Below are experts of layer 10 (counted from 0) of a mixture-of-experts language model. Rows are named router (the router's row for the expert), gate (a neuron's input weights, with its number), up (a neuron's input weights, with its number), down (a neuron's output weights, with its number) and show model dimensions 0-223. Each number is 50 + 15 x the weight over its row's rms, rounded and kept within 0 to 99.
After each expert's rows: "gets" lists some tokens that make up at least twice as much of what it gets as of all text; "raises" lists some tokens whose logits its average output raises strongly, later layers aside. This comes from a sample of Wikipedia text that the model never trained on. Tokens count by the router's weight.

# expert 0
router:45 52 35 39 43 36 50 56 59 44 59 63 49 59 87 42 35 38 51 39 49 41 53 42 46 59 75 53 59 73 32 29 26 36 52 34 54 61 63 78 23 69 40 33 60 41 43 42 71 68 43 32 51 46 59 48 40 69 68 68 56 51 54 61 69 45 50 58 57 28 29 53 48 16 65 42 58 24 42 34 48 51 47 53 56 61 99 35 50 41 69 55 47 69 53 62 40 33 53 44 52 41 37 24 34 45 33 63 48 64 72 52 32 64 34 37 55 46 62 60 63 58 44 22 82 39 58 59 55 68 39 22 73 63 60 59 67 63 35 41 34 61 39 72 43 57 43 60 01 58 31 55 38 80 78 56 57 51 50 46 52 67 58 54 39 58 42 33 57 20 58 51 44 37 44 47 46 79 56 47 29 70 58 31 63 53 25 56 59 61 45 59 52 83 51 33 62 34 64 49 53 26 81 39 68 51 22 41 21 35 30 75 45 21 66 38 53 43 43 64 77 34 35 38
gate0:55 55 51 56 41 57 32 51 39 47 65 79 49 40 52 66 48 42 47 33 56 66 55 57 49 77 27 36 51 20 71 60 72 61 51 50 51 39 65 71 53 58 14 61 53 42 59 30 79 59 63 41 72 53 55 60 31 55 54 15 34 37 45 36 68 29 39 43 54 18 34 73 55 29 66 41 26 49 43 33 91 41 40 25 45 85 49 32 25 50 65 47 26 79 44 54 56 34 43 58 56 37 68 55 33 35 35 71 10 46 48 54 71 59 63 63 59 45 43 42 51 45 39 31 35 55 32 61 68 67 56 49 45 51 68 68 61 61 46 45 60 72 52 50 56 44 35 46 69 39 52 51 72 62 52 63 78 83 45 33 44 41 71 64 25 25 49 45 59 24 43 67 29 61 28 57 55 66 44 65 46 41 26 53 32 61 60 40 50 53 53 36 77 47 47 85 39 53 73 69 65 36 54 53 30 46 42 51 61 26 48 61 33 33 65 57 61 50 71 76 27 47 38 63
up0:21 38 35 41 73 17 49 49 39 71 46 43 47 66 64 51 66 43 42 72 39 43 29 49 38 36 80 38 55 67 05 45 45 36 64 55 61 76 42 32 37 41 55 40 50 61 44 51 33 46 46 46 36 54 51 39 51 42 56 67 56 66 46 45 51 44 36 69 48 60 62 19 51 47 47 40 60 47 25 54 15 52 56 80 54 15 56 57 35 44 43 56 71 38 46 64 56 56 58 48 37 75 26 52 72 47 53 53 77 60 57 52 46 32 58 31 40 72 35 40 43 54 58 65 65 60 53 36 54 28 71 50 56 51 55 43 70 54 54 59 34 41 41 63 32 55 58 59 43 64 71 40 27 47 53 11 28 61 47 59 49 93 62 39 90 53 53 55 65 81 52 23 53 39 57 15 45 52 62 43 58 69 61 54 72 21 31 54 39 72 42 69 46 45 37 29 72 49 33 59 40 48 58 49 47 38 30 51 71 61 64 33 50 49 60 27 25 27 26 12 76 52 46 38
down0:66 91 72 59 56 59 55 27 71 68 57 49 52 65 50 28 64 60 52 49 44 20 62 32 30 76 65 44 57 53 53 48 57 55 56 40 20 49 20 38 60 45 38 48 08 53 35 55 52 55 42 53 41 49 52 57 63 43 73 45 70 54 54 21 55 38 56 50 30 45 54 70 58 44 51 32 31 45 55 55 57 47 17 45 64 77 35 70 83 53 43 24 74 46 36 17 39 33 37 27 48 66 45 51 43 52 55 67 42 51 35 53 47 43 43 49 21 50 49 59 54 42 44 54 13 71 65 65 41 45 66 99 43 37 60 39 61 42 54 66 32 45 53 30 34 22 71 83 49 57 59 50 74 34 59 52 58 51 57 50 28 53 55 41 54 21 30 79 41 38 75 52 51 33 58 54 60 48 58 31 91 58 45 56 49 57 64 67 35 52 63 61 43 25 71 84 50 49 61 63 48 58 53 49 47 65 55 49 55 63 56 53 66 35 63 45 67 88 39 49 40 59 55 37
gets: " ", "g", "0", "–", "9", "w"
raises: "1", "2", "3", "9", "7", "5"

# expert 21
router:49 27 36 35 82 39 70 55 60 62 70 59 56 70 37 48 45 60 30 46 27 39 62 53 25 38 62 65 41 51 47 31 22 26 48 62 55 54 34 72 18 35 62 52 39 64 52 40 08 70 40 42 44 46 49 68 48 42 57 46 36 71 63 56 53 14 65 64 32 35 44 41 60 45 49 39 57 51 57 35 47 61 50 17 64 55 76 43 49 23 55 56 45 57 17 59 46 68 44 34 43 75 41 37 40 31 53 53 47 76 50 67 17 59 69 34 46 65 43 57 78 39 52 40 53 50 89 51 56 44 40 19 71 47 53 54 47 54 49 61 50 58 45 45 26 75 44 63 40 82 49 44 48 77 77 03 49 44 61 32 34 60 46 60 46 52 51 56 58 12 31 33 36 60 49 57 36 78 48 46 60 93 52 41 53 32 51 52 56 62 38 60 45 29 57 39 47 42 75 50 52 56 59 39 51 52 47 40 24 43 48 78 35 41 51 26 57 35 22 40 53 37 47 48
gate0:33 38 74 54 54 50 60 77 66 47 23 47 50 23 35 42 51 31 59 50 26 62 44 44 41 61 77 60 37 48 76 58 67 50 46 44 45 56 49 45 24 57 51 09 73 68 61 67 17 49 24 76 53 53 43 70 36 73 40 61 56 40 64 56 54 50 47 33 63 54 42 40 20 58 62 19 62 60 52 54 53 60 36 58 66 67 78 38 70 24 40 54 36 31 40 38 57 55 53 38 67 64 59 30 22 54 37 59 37 73 39 31 14 25 48 51 42 28 45 26 45 38 62 48 40 52 50 69 24 32 24 55 70 56 47 51 24 47 76 74 41 52 19 54 65 65 22 49 71 47 66 41 63 65 63 34 78 73 31 47 79 50 66 45 57 45 45 53 45 33 45 73 48 52 57 49 66 57 48 36 72 44 49 48 52 40 51 62 46 21 52 37 40 53 30 46 32 60 53 57 23 60 35 40 53 30 60 40 47 53 45 55 75 74 67 18 55 47 20 36 41 51 55 47
up0:46 47 53 46 63 46 69 72 27 57 54 56 50 56 55 56 43 63 69 71 65 76 67 30 45 64 58 47 60 50 49 33 68 38 56 37 38 55 35 71 36 69 70 36 53 75 32 54 41 46 56 56 28 52 57 64 32 59 71 59 69 50 35 52 79 34 39 51 51 97 39 56 41 49 60 66 48 46 48 44 62 66 34 78 62 36 65 76 36 46 29 45 61 38 36 80 72 63 58 62 40 47 50 37 73 49 38 36 49 24 45 65 56 36 38 67 84 48 37 45 54 47 05 44 35 39 61 35 46 57 26 44 73 40 69 46 60 77 62 58 38 78 34 49 69 62 29 31 41 24 44 36 39 61 43 18 62 58 43 62 46 81 56 56 26 42 23 32 56 32 38 33 35 42 58 42 59 43 58 52 51 84 39 47 56 37 45 55 25 37 17 61 51 75 34 44 56 73 57 65 43 54 60 10 55 67 71 64 42 45 25 28 65 63 41 52 77 49 62 48 45 59 66 46
down0:40 56 54 70 49 61 54 30 44 36 45 53 51 55 56 29 69 52 36 50 45 41 38 29 26 26 38 34 46 63 48 36 69 62 57 66 60 50 44 73 53 71 58 78 30 70 08 68 48 44 25 60 46 11 53 66 52 92 63 50 31 39 41 38 47 57 69 90 52 26 56 45 58 66 53 82 17 16 43 34 36 69 46 61 71 50 44 42 47 16 28 62 39 40 40 65 58 76 40 61 32 34 42 65 54 62 68 55 42 49 30 34 77 37 25 42 42 48 04 40 67 51 38 74 56 78 38 56 28 52 46 61 43 55 58 47 64 40 69 40 38 70 32 37 44 48 42 48 59 31 46 63 54 44 55 63 59 53 47 48 44 53 37 49 46 50 43 47 51 60 46 52 32 53 70 34 59 58 53 51 37 34 55 56 76 76 21 62 43 28 47 58 51 60 60 19 44 69 68 47 39 58 39 38 18 30 60 70 64 38 43 72 61 46 46 50 42 56 46 27 42 67 65 63
gets: " \"", "re", " re", " w", " he", " le"
raises: "qu", "ad", "a", "v"

# expert 22
router:56 34 40 40 58 19 49 42 50 47 58 04 57 52 60 49 37 68 60 44 37 58 58 36 22 49 72 78 52 68 47 32 40 53 17 66 58 49 34 59 45 41 46 58 49 48 52 53 45 53 47 39 53 57 62 58 16 49 64 27 59 43 45 43 68 34 48 47 31 66 43 44 67 49 41 41 50 56 39 32 54 66 43 38 55 23 88 60 50 30 61 70 49 39 22 57 55 47 19 52 25 49 43 47 69 30 45 36 62 46 47 45 41 64 44 55 44 79 58 45 60 62 71 25 83 51 50 66 61 55 41 30 57 60 38 53 64 73 38 48 44 41 50 62 46 44 67 36 51 66 55 66 64 38 57 12 47 64 57 58 50 64 69 61 44 45 33 45 72 43 52 22 58 76 55 52 29 69 69 75 31 56 72 42 41 58 67 62 60 66 57 38 34 37 79 13 52 41 38 76 50 38 43 34 78 68 14 18 51 53 34 50 32 64 75 15 29 19 47 40 58 29 46 38
gate0:47 50 67 29 44 55 36 24 42 40 51 51 58 74 47 29 40 51 62 55 86 60 72 41 33 56 64 39 59 39 62 68 61 63 21 65 61 79 32 11 41 67 55 61 36 59 38 60 60 67 59 46 56 85 51 61 62 78 32 55 62 46 47 66 59 32 46 49 44 49 84 53 57 86 36 65 56 56 59 38 39 59 58 40 41 60 59 46 47 29 75 23 49 30 68 43 47 55 41 28 61 37 65 48 43 51 71 65 43 33 59 29 66 70 70 37 47 39 24 57 40 58 38 44 50 72 61 38 62 39 66 51 71 33 61 68 47 59 56 59 77 62 55 54 45 45 35 40 52 40 65 20 52 27 47 77 45 53 67 50 47 63 28 79 51 27 32 44 28 52 48 41 59 74 49 63 61 47 63 57 57 57 99 82 38 51 65 57 42 39 63 40 57 09 41 40 37 50 38 45 58 81 46 54 64 20 46 43 57 51 57 61 57 43 50 56 66 37 46 39 62 47 56 38
up0:36 55 57 60 69 56 33 67 16 38 19 64 37 59 38 29 66 43 56 59 68 62 32 43 55 45 87 46 54 38 50 47 69 02 30 57 37 44 42 31 76 60 67 41 55 47 49 47 54 27 54 46 43 39 60 44 47 58 53 34 43 81 51 29 55 47 46 18 19 52 57 42 49 26 48 21 52 67 47 75 69 42 60 67 29 41 60 60 17 30 51 47 14 46 73 66 42 53 51 29 75 54 48 50 48 45 70 62 27 60 34 32 25 65 33 53 22 52 45 60 47 58 65 55 57 60 41 43 53 36 76 39 36 69 75 77 29 65 40 61 38 43 61 32 56 55 26 21 63 61 53 47 24 54 46 33 48 57 36 56 64 53 40 45 50 65 51 43 87 70 36 50 44 41 42 43 65 76 44 33 49 56 42 54 55 60 69 58 43 48 57 45 26 24 70 59 46 63 64 19 62 33 45 47 78 57 31 43 57 56 42 41 58 54 45 27 48 25 52 40 66 62 79 58
down0:59 36 40 59 73 42 68 45 75 25 28 52 38 43 53 32 39 60 63 24 47 18 60 47 33 43 56 49 52 37 46 37 36 50 46 73 63 74 65 51 65 23 32 72 45 57 33 42 45 58 60 53 50 54 57 49 50 52 62 60 43 36 24 48 73 56 20 42 62 43 55 55 81 39 38 56 67 69 26 44 41 41 60 59 72 59 36 56 38 61 60 68 58 37 76 67 78 70 24 65 58 29 48 30 41 51 42 32 63 30 53 39 44 54 27 59 30 59 22 45 69 62 57 36 09 37 47 46 65 32 49 43 46 16 53 33 75 55 50 40 52 41 35 57 22 48 41 24 66 67 72 51 64 74 88 46 46 57 54 41 49 76 66 34 55 60 60 70 57 24 68 47 68 51 91 57 43 74 45 50 58 73 50 26 30 63 49 53 56 65 26 69 29 51 71 49 56 45 52 53 43 17 38 73 62 33 51 63 41 54 53 41 67 42 78 59 48 51 64 44 48 44 42 73
gets: "2", "1", "3", ".", "em", "7"
raises: "2", "1", ",", "3", "5", "4"

# expert 49
router:61 37 55 58 31 51 58 59 42 58 66 37 45 64 65 39 64 68 54 34 31 58 51 53 46 69 58 69 39 50 54 26 25 42 44 48 23 51 39 61 22 43 43 51 36 82 47 28 40 68 63 53 57 29 57 45 54 49 67 64 53 64 46 59 77 46 47 67 30 42 49 58 82 61 38 41 60 29 19 35 61 51 31 53 66 34 81 34 34 58 60 46 49 41 30 70 21 37 35 47 47 45 42 37 66 48 15 58 33 89 61 74 24 40 52 30 43 59 51 22 50 70 64 48 60 61 71 57 51 56 34 19 50 49 35 76 29 54 38 75 36 53 58 46 28 69 58 50 66 53 38 63 64 42 77 32 49 52 80 60 57 57 68 82 53 37 65 37 45 47 52 36 34 48 55 35 44 76 22 44 32 49 26 47 72 65 71 67 40 77 44 62 47 73 69 21 68 34 42 64 45 47 48 50 70 81 41 42 15 34 62 51 54 29 65 38 44 49 48 59 44 24 54 55
gate0:83 36 21 45 64 44 23 51 47 77 42 36 53 44 49 45 52 44 45 47 49 71 59 50 64 55 57 46 71 50 44 40 44 74 54 45 42 56 44 62 27 63 50 47 43 81 52 63 55 36 66 43 45 37 58 45 51 36 43 51 51 55 42 63 52 57 52 39 48 74 52 36 42 42 60 86 48 26 51 58 52 37 65 29 40 31 34 59 68 29 36 58 57 63 43 54 14 39 20 37 79 62 60 30 23 63 38 49 45 31 38 43 73 43 44 14 37 57 45 40 58 76 49 60 58 55 33 56 47 01 30 51 52 60 49 67 38 36 51 70 45 72 50 32 29 38 39 40 64 86 46 68 33 69 43 59 43 39 31 64 53 45 27 90 43 28 32 23 80 56 52 68 35 82 32 37 57 81 45 45 34 40 39 59 35 54 40 60 38 63 67 59 51 15 30 34 83 66 68 67 55 36 47 42 41 57 44 60 35 67 67 42 51 25 52 57 34 59 51 51 43 65 40 69
up0:76 42 74 53 50 45 33 46 58 51 41 64 62 47 53 86 74 28 47 53 60 41 61 37 34 62 36 24 42 58 48 65 60 82 23 40 42 55 81 69 51 46 50 47 58 30 29 41 54 65 73 41 63 50 24 40 64 52 62 20 44 34 23 33 39 37 64 62 64 28 54 58 40 31 43 36 57 44 52 60 31 52 12 61 32 65 52 57 62 49 36 69 40 44 58 45 70 46 48 42 51 31 72 87 59 49 61 44 43 58 41 54 52 53 50 56 61 48 71 77 46 21 42 60 35 61 61 34 37 63 52 62 66 36 47 49 82 47 38 59 50 14 46 63 70 35 73 62 74 43 58 32 64 43 59 56 45 52 73 47 32 48 58 29 66 54 43 63 43 43 40 56 98 47 70 53 68 54 45 26 61 44 66 49 74 36 65 47 67 41 37 34 64 58 68 69 24 53 48 53 54 46 47 46 53 37 65 46 64 26 53 69 41 81 51 28 64 53 06 88 44 37 61 61
down0:49 53 33 73 28 38 43 56 38 58 40 58 58 48 65 51 38 44 59 81 60 21 38 47 60 61 39 71 43 39 37 44 27 36 23 87 51 71 24 54 73 42 38 75 62 65 39 77 30 93 50 59 65 48 66 25 47 42 55 41 54 50 54 27 42 56 85 43 43 22 55 47 23 63 71 59 68 60 00 45 63 51 51 61 79 50 30 15 44 56 48 48 44 47 36 61 55 26 37 59 60 44 38 83 37 52 47 81 33 62 43 45 66 50 35 57 46 54 53 46 69 47 39 60 57 52 50 41 36 44 60 46 48 32 46 84 48 48 43 40 61 37 69 61 37 62 58 63 42 46 48 55 70 58 35 37 59 62 50 86 67 40 42 41 56 45 58 65 33 49 51 39 33 68 65 47 66 48 50 73 29 30 41 39 50 63 38 42 39 32 37 65 69 41 72 70 72 49 28 32 66 54 35 53 50 54 55 61 47 60 74 23 45 65 30 21 69 71 59 35 29 46 45 69
gets: " m", " |\n", "d", "e", " b", "th"
raises: "ate", "f", "A"

# expert 48
router:66 40 70 49 67 58 53 73 57 67 63 48 62 43 71 34 30 42 48 31 44 69 50 47 44 44 69 38 54 71 32 46 30 23 53 63 58 51 33 56 63 22 30 20 30 68 51 13 38 52 71 41 62 49 61 44 41 61 68 52 46 44 39 57 69 32 73 47 60 49 45 27 79 59 39 38 60 48 36 28 46 54 39 45 72 57 99 63 49 41 59 26 34 39 36 50 53 72 42 50 56 29 33 68 50 58 45 62 54 55 45 58 28 74 42 45 50 63 57 57 75 58 35 53 64 45 57 54 44 24 67 43 53 39 32 67 43 54 23 72 28 34 61 34 63 49 58 45 60 66 62 71 40 50 54 15 54 42 79 61 51 61 49 68 45 67 49 57 63 40 45 25 46 68 39 40 56 70 58 47 73 64 33 35 32 41 46 60 68 59 24 47 66 41 57 29 60 25 40 63 48 36 81 52 85 80 60 48 28 28 61 70 44 43 70 28 68 37 64 65 48 42 71 50
gate0:57 44 52 37 67 49 61 34 35 73 50 53 50 38 73 67 59 37 63 24 28 49 43 43 61 62 61 62 62 63 43 61 38 22 56 50 44 79 46 55 52 47 55 56 37 26 35 39 51 66 35 38 51 55 60 74 61 61 56 57 47 73 59 46 59 61 96 28 70 57 70 43 86 67 44 41 53 12 60 43 63 43 52 50 74 48 78 25 46 38 55 44 66 70 45 46 82 40 54 61 00 47 69 48 57 65 42 66 64 55 41 46 19 62 40 63 46 61 54 39 46 50 34 40 65 52 43 49 57 33 32 42 40 14 53 39 58 44 43 62 58 68 37 44 56 58 28 77 15 51 67 45 29 62 50 51 35 50 61 86 43 69 57 60 36 52 58 41 59 36 28 42 48 39 56 44 32 24 62 33 34 53 55 41 37 60 44 55 81 60 52 40 75 66 57 40 57 38 60 56 68 24 66 53 31 61 38 55 52 82 17 71 50 43 54 36 47 28 44 36 67 26 21 65
up0:20 60 36 22 24 64 59 44 63 26 66 47 34 83 24 48 69 65 29 50 59 38 66 59 22 60 38 56 56 43 34 30 62 64 51 71 64 36 48 52 31 50 34 55 71 40 50 63 41 26 55 48 53 51 57 27 46 61 42 63 47 41 57 57 59 47 24 42 47 30 33 43 20 05 42 74 48 62 30 54 29 49 39 36 42 88 33 33 55 45 47 49 46 58 61 34 31 35 31 24 44 88 45 17 39 46 30 28 57 39 73 48 84 29 20 58 40 49 48 61 47 42 80 55 59 34 49 48 47 67 47 62 71 73 50 41 60 53 57 36 52 40 57 62 33 25 59 58 69 55 41 61 53 46 71 52 58 33 45 25 62 49 70 45 39 31 48 61 55 48 32 54 38 72 46 47 57 42 33 71 50 30 65 45 52 35 61 42 38 64 58 65 40 66 61 34 67 63 67 62 64 58 64 48 76 42 54 17 55 50 93 53 50 53 73 77 56 42 48 43 56 61 41 45
down0:56 26 30 30 54 41 51 42 83 51 32 79 50 51 44 31 54 65 34 47 37 44 71 52 51 38 45 51 43 57 24 49 42 35 58 41 57 49 53 20 50 38 53 56 51 26 66 36 44 33 45 21 48 51 37 51 41 48 35 65 36 69 75 36 53 48 51 37 35 50 17 76 43 39 69 28 48 44 52 47 50 38 56 44 46 38 43 58 43 52 66 46 30 58 36 71 35 51 41 44 13 41 23 72 46 22 48 56 38 58 50 53 65 67 32 67 54 69 54 24 84 37 56 36 46 68 67 67 30 52 55 18 34 39 50 77 34 61 74 54 44 21 42 47 58 36 43 65 56 44 44 52 48 77 39 47 32 43 62 44 40 59 29 63 27 42 55 61 67 46 45 30 42 53 54 31 22 51 37 58 07 44 59 44 10 47 42 32 62 36 40 42 18 52 46 31 70 59 76 36 61 25 37 37 27 13 47 50 23 66 42 51 62 66 34 78 42 52 45 39 44 80 45 57
gets: " C", " c", " t", "C", "c", " T"
raises: "ap", "ent", "amp"

# expert 3
router:59 41 51 36 81 52 66 31 42 42 54 26 59 64 71 47 35 67 69 67 37 50 46 31 45 39 68 44 56 79 36 31 43 32 54 64 63 39 52 47 27 27 67 49 22 64 48 62 43 58 47 39 50 36 74 45 55 38 65 43 46 64 63 39 69 41 48 59 46 38 21 53 56 54 44 40 57 40 41 12 59 50 47 82 39 42 81 68 56 44 51 48 43 62 45 57 38 53 41 72 60 55 43 49 64 60 46 35 54 50 47 57 41 57 60 66 51 65 43 30 39 89 57 17 89 53 72 49 38 62 38 28 75 55 35 57 67 52 57 68 44 74 36 69 52 71 41 56 50 61 52 68 46 72 69 27 52 62 28 34 58 66 60 65 59 39 28 63 79 68 57 25 43 68 34 32 43 55 55 66 52 39 66 22 66 48 75 95 67 55 55 57 34 48 56 00 57 40 50 72 57 43 58 43 72 61 31 53 36 26 60 63 36 48 63 42 35 34 50 39 47 48 50 61
gate0:53 49 55 59 25 68 45 47 37 52 41 10 64 46 74 29 73 77 35 59 30 48 66 49 44 59 51 45 46 50 31 74 53 62 74 84 40 41 49 24 36 38 68 25 43 37 37 42 39 45 76 65 40 45 37 60 60 62 54 56 26 62 43 39 45 41 57 66 46 14 34 57 49 45 60 62 77 45 46 55 44 49 56 80 70 66 59 63 40 31 09 52 48 97 70 32 50 43 71 69 51 49 49 43 41 37 52 47 45 69 36 54 48 60 56 30 52 34 46 55 34 35 64 34 63 66 27 29 47 48 69 58 36 45 71 37 31 49 42 54 44 37 63 57 55 47 26 37 40 37 72 63 63 65 37 45 70 29 41 53 48 73 39 53 54 40 34 63 78 55 67 56 48 44 51 82 42 20 72 53 77 32 73 40 45 67 69 43 45 53 38 36 54 56 51 69 52 60 59 50 70 35 58 57 61 51 20 41 23 75 41 45 39 46 79 87 43 44 31 57 34 40 56 24
up0:51 36 61 44 37 63 57 52 45 40 52 40 51 31 19 21 50 58 61 57 38 33 67 42 65 74 44 35 56 64 43 85 40 50 57 62 42 47 57 48 36 52 59 55 81 50 48 63 52 52 67 38 36 44 64 65 43 52 62 49 41 66 41 47 42 44 64 35 54 51 70 23 60 38 41 54 66 51 46 59 37 49 44 38 62 62 76 51 46 49 38 27 70 54 71 43 55 34 37 59 16 48 64 28 31 55 44 49 50 47 54 56 23 85 22 68 22 36 36 51 27 50 77 49 63 66 48 52 49 48 20 63 67 31 49 49 52 82 62 57 61 49 23 27 34 29 52 40 39 56 31 63 69 31 58 27 68 15 50 90 42 63 71 69 52 53 50 61 53 57 51 58 66 19 73 59 47 48 62 71 44 49 56 42 48 71 58 26 59 81 24 24 50 34 68 54 57 87 66 70 47 37 30 46 48 39 39 48 10 53 60 27 49 61 39 49 45 39 29 74 56 21 30 46
down0:40 64 40 23 44 40 66 57 47 57 59 45 36 63 72 43 52 62 43 73 54 45 47 38 91 55 69 56 43 65 60 61 46 55 66 47 46 45 39 10 43 68 36 31 51 49 42 39 63 49 39 45 09 58 62 30 40 71 42 40 58 63 71 34 59 60 44 72 51 35 81 52 71 56 20 58 83 38 47 67 50 43 27 48 49 78 56 82 58 62 73 72 52 44 55 43 37 56 33 33 32 39 54 34 59 33 25 33 57 51 31 36 37 24 78 72 27 47 78 41 61 67 78 74 47 47 30 56 07 47 48 30 40 85 57 38 44 55 48 34 42 45 38 46 49 48 59 48 60 59 51 31 35 77 72 56 40 54 41 53 46 41 57 47 47 61 51 55 46 57 50 49 52 55 45 35 52 28 35 56 31 70 29 71 51 63 54 26 44 48 82 65 34 60 32 42 60 40 68 62 24 30 62 48 37 62 88 26 66 39 51 45 55 65 33 40 39 38 68 39 42 66 47 66
gets: "1", "9", "0", "8", "2", "5"
raises: "9", "8", "7", "5", "6", "3"

# expert 19
router:60 49 33 46 68 46 43 65 43 59 74 41 76 58 84 54 67 47 63 49 54 43 51 58 25 41 68 75 51 88 13 36 47 39 42 61 54 36 40 59 15 50 47 60 53 73 59 49 55 49 68 39 47 29 78 47 45 48 77 57 58 55 80 49 53 44 50 56 52 55 52 33 74 50 39 55 58 38 34 28 57 59 48 55 62 49 90 40 36 35 70 75 39 49 53 55 45 51 25 58 49 45 38 29 39 26 43 80 66 37 67 59 45 52 59 42 50 69 17 42 65 48 43 34 42 52 45 66 55 37 17 41 76 36 51 62 45 64 43 61 48 46 49 42 55 53 41 49 42 87 26 69 51 55 90 46 25 57 20 49 28 78 50 57 52 52 29 61 23 55 37 32 40 74 48 37 64 65 69 52 55 35 75 53 52 45 59 88 66 42 63 41 30 71 55 15 73 42 66 38 67 60 46 51 53 63 33 40 53 35 32 62 45 68 40 47 50 27 78 42 55 50 32 43
gate0:34 67 66 71 67 65 34 48 43 50 50 47 50 62 81 40 74 57 20 76 59 37 60 57 87 27 48 58 32 72 52 60 30 55 63 24 49 54 30 42 39 25 36 48 43 76 42 59 54 53 39 50 59 47 57 47 37 37 41 66 63 77 48 57 75 56 38 62 47 48 39 59 54 50 38 51 48 57 14 54 39 14 31 44 55 70 44 41 28 62 36 58 46 26 46 57 71 37 63 33 29 71 57 28 45 36 44 36 63 31 68 78 43 50 74 38 47 56 57 30 40 22 73 57 43 59 42 81 47 69 50 60 38 58 35 47 56 41 39 52 62 74 61 24 41 52 51 14 56 46 20 36 43 43 50 34 65 23 45 86 26 42 74 67 39 43 37 56 39 18 67 50 76 67 43 32 32 44 60 58 61 56 69 64 36 14 54 49 43 36 45 53 34 55 31 44 69 36 39 31 45 53 37 60 55 34 59 71 62 44 43 22 72 52 41 62 53 81 55 50 49 66 48 53
up0:39 50 73 34 54 67 82 54 59 50 69 51 40 54 57 42 47 54 55 33 48 28 62 49 63 49 29 53 41 61 57 46 35 54 68 36 45 53 35 19 34 41 16 32 62 62 42 62 56 27 58 58 57 24 42 58 23 30 47 38 62 56 51 57 57 45 37 64 78 35 47 79 41 46 62 63 62 52 58 50 69 51 48 45 99 56 67 60 62 83 51 38 46 60 27 68 78 41 36 39 65 67 81 30 46 10 55 56 48 38 74 56 38 70 62 69 50 41 30 36 61 47 58 46 54 76 67 77 20 31 37 48 72 56 48 77 38 74 58 55 63 33 63 46 53 52 65 43 35 47 23 54 41 48 47 65 50 37 65 58 47 44 29 57 64 27 37 65 38 27 45 37 51 86 39 61 53 40 59 54 51 57 51 29 15 69 48 46 49 44 73 45 01 67 55 14 70 50 58 47 24 53 57 65 57 66 37 47 57 48 54 53 51 57 36 57 46 65 49 28 45 62 47 41
down0:49 69 55 38 39 45 48 34 57 75 58 59 51 40 45 53 33 43 58 52 77 57 62 46 75 66 46 16 64 39 36 35 25 34 35 61 62 27 31 38 59 47 50 51 43 54 52 54 65 31 62 86 71 32 58 47 71 57 33 60 46 72 64 41 58 50 51 59 71 49 50 62 31 30 43 45 32 49 42 45 74 64 56 47 30 62 20 20 35 63 17 46 93 54 50 28 39 61 38 61 56 66 48 54 56 55 42 32 54 36 64 76 40 66 53 58 47 59 56 56 60 39 65 44 31 46 85 39 39 48 65 40 37 65 74 36 38 40 46 49 44 50 50 66 53 47 46 60 41 53 26 49 57 28 16 77 38 33 28 70 57 25 54 82 62 57 57 16 45 48 82 30 45 39 47 65 56 60 34 69 26 48 51 47 58 63 52 52 68 27 43 66 38 68 41 56 39 68 57 59 44 60 91 38 58 35 26 71 64 39 50 81 61 62 51 74 78 55 41 28 32 68 58 64
gets: " D", " T", " K", " U", " W", " to"
raises: "en", "el", "ele"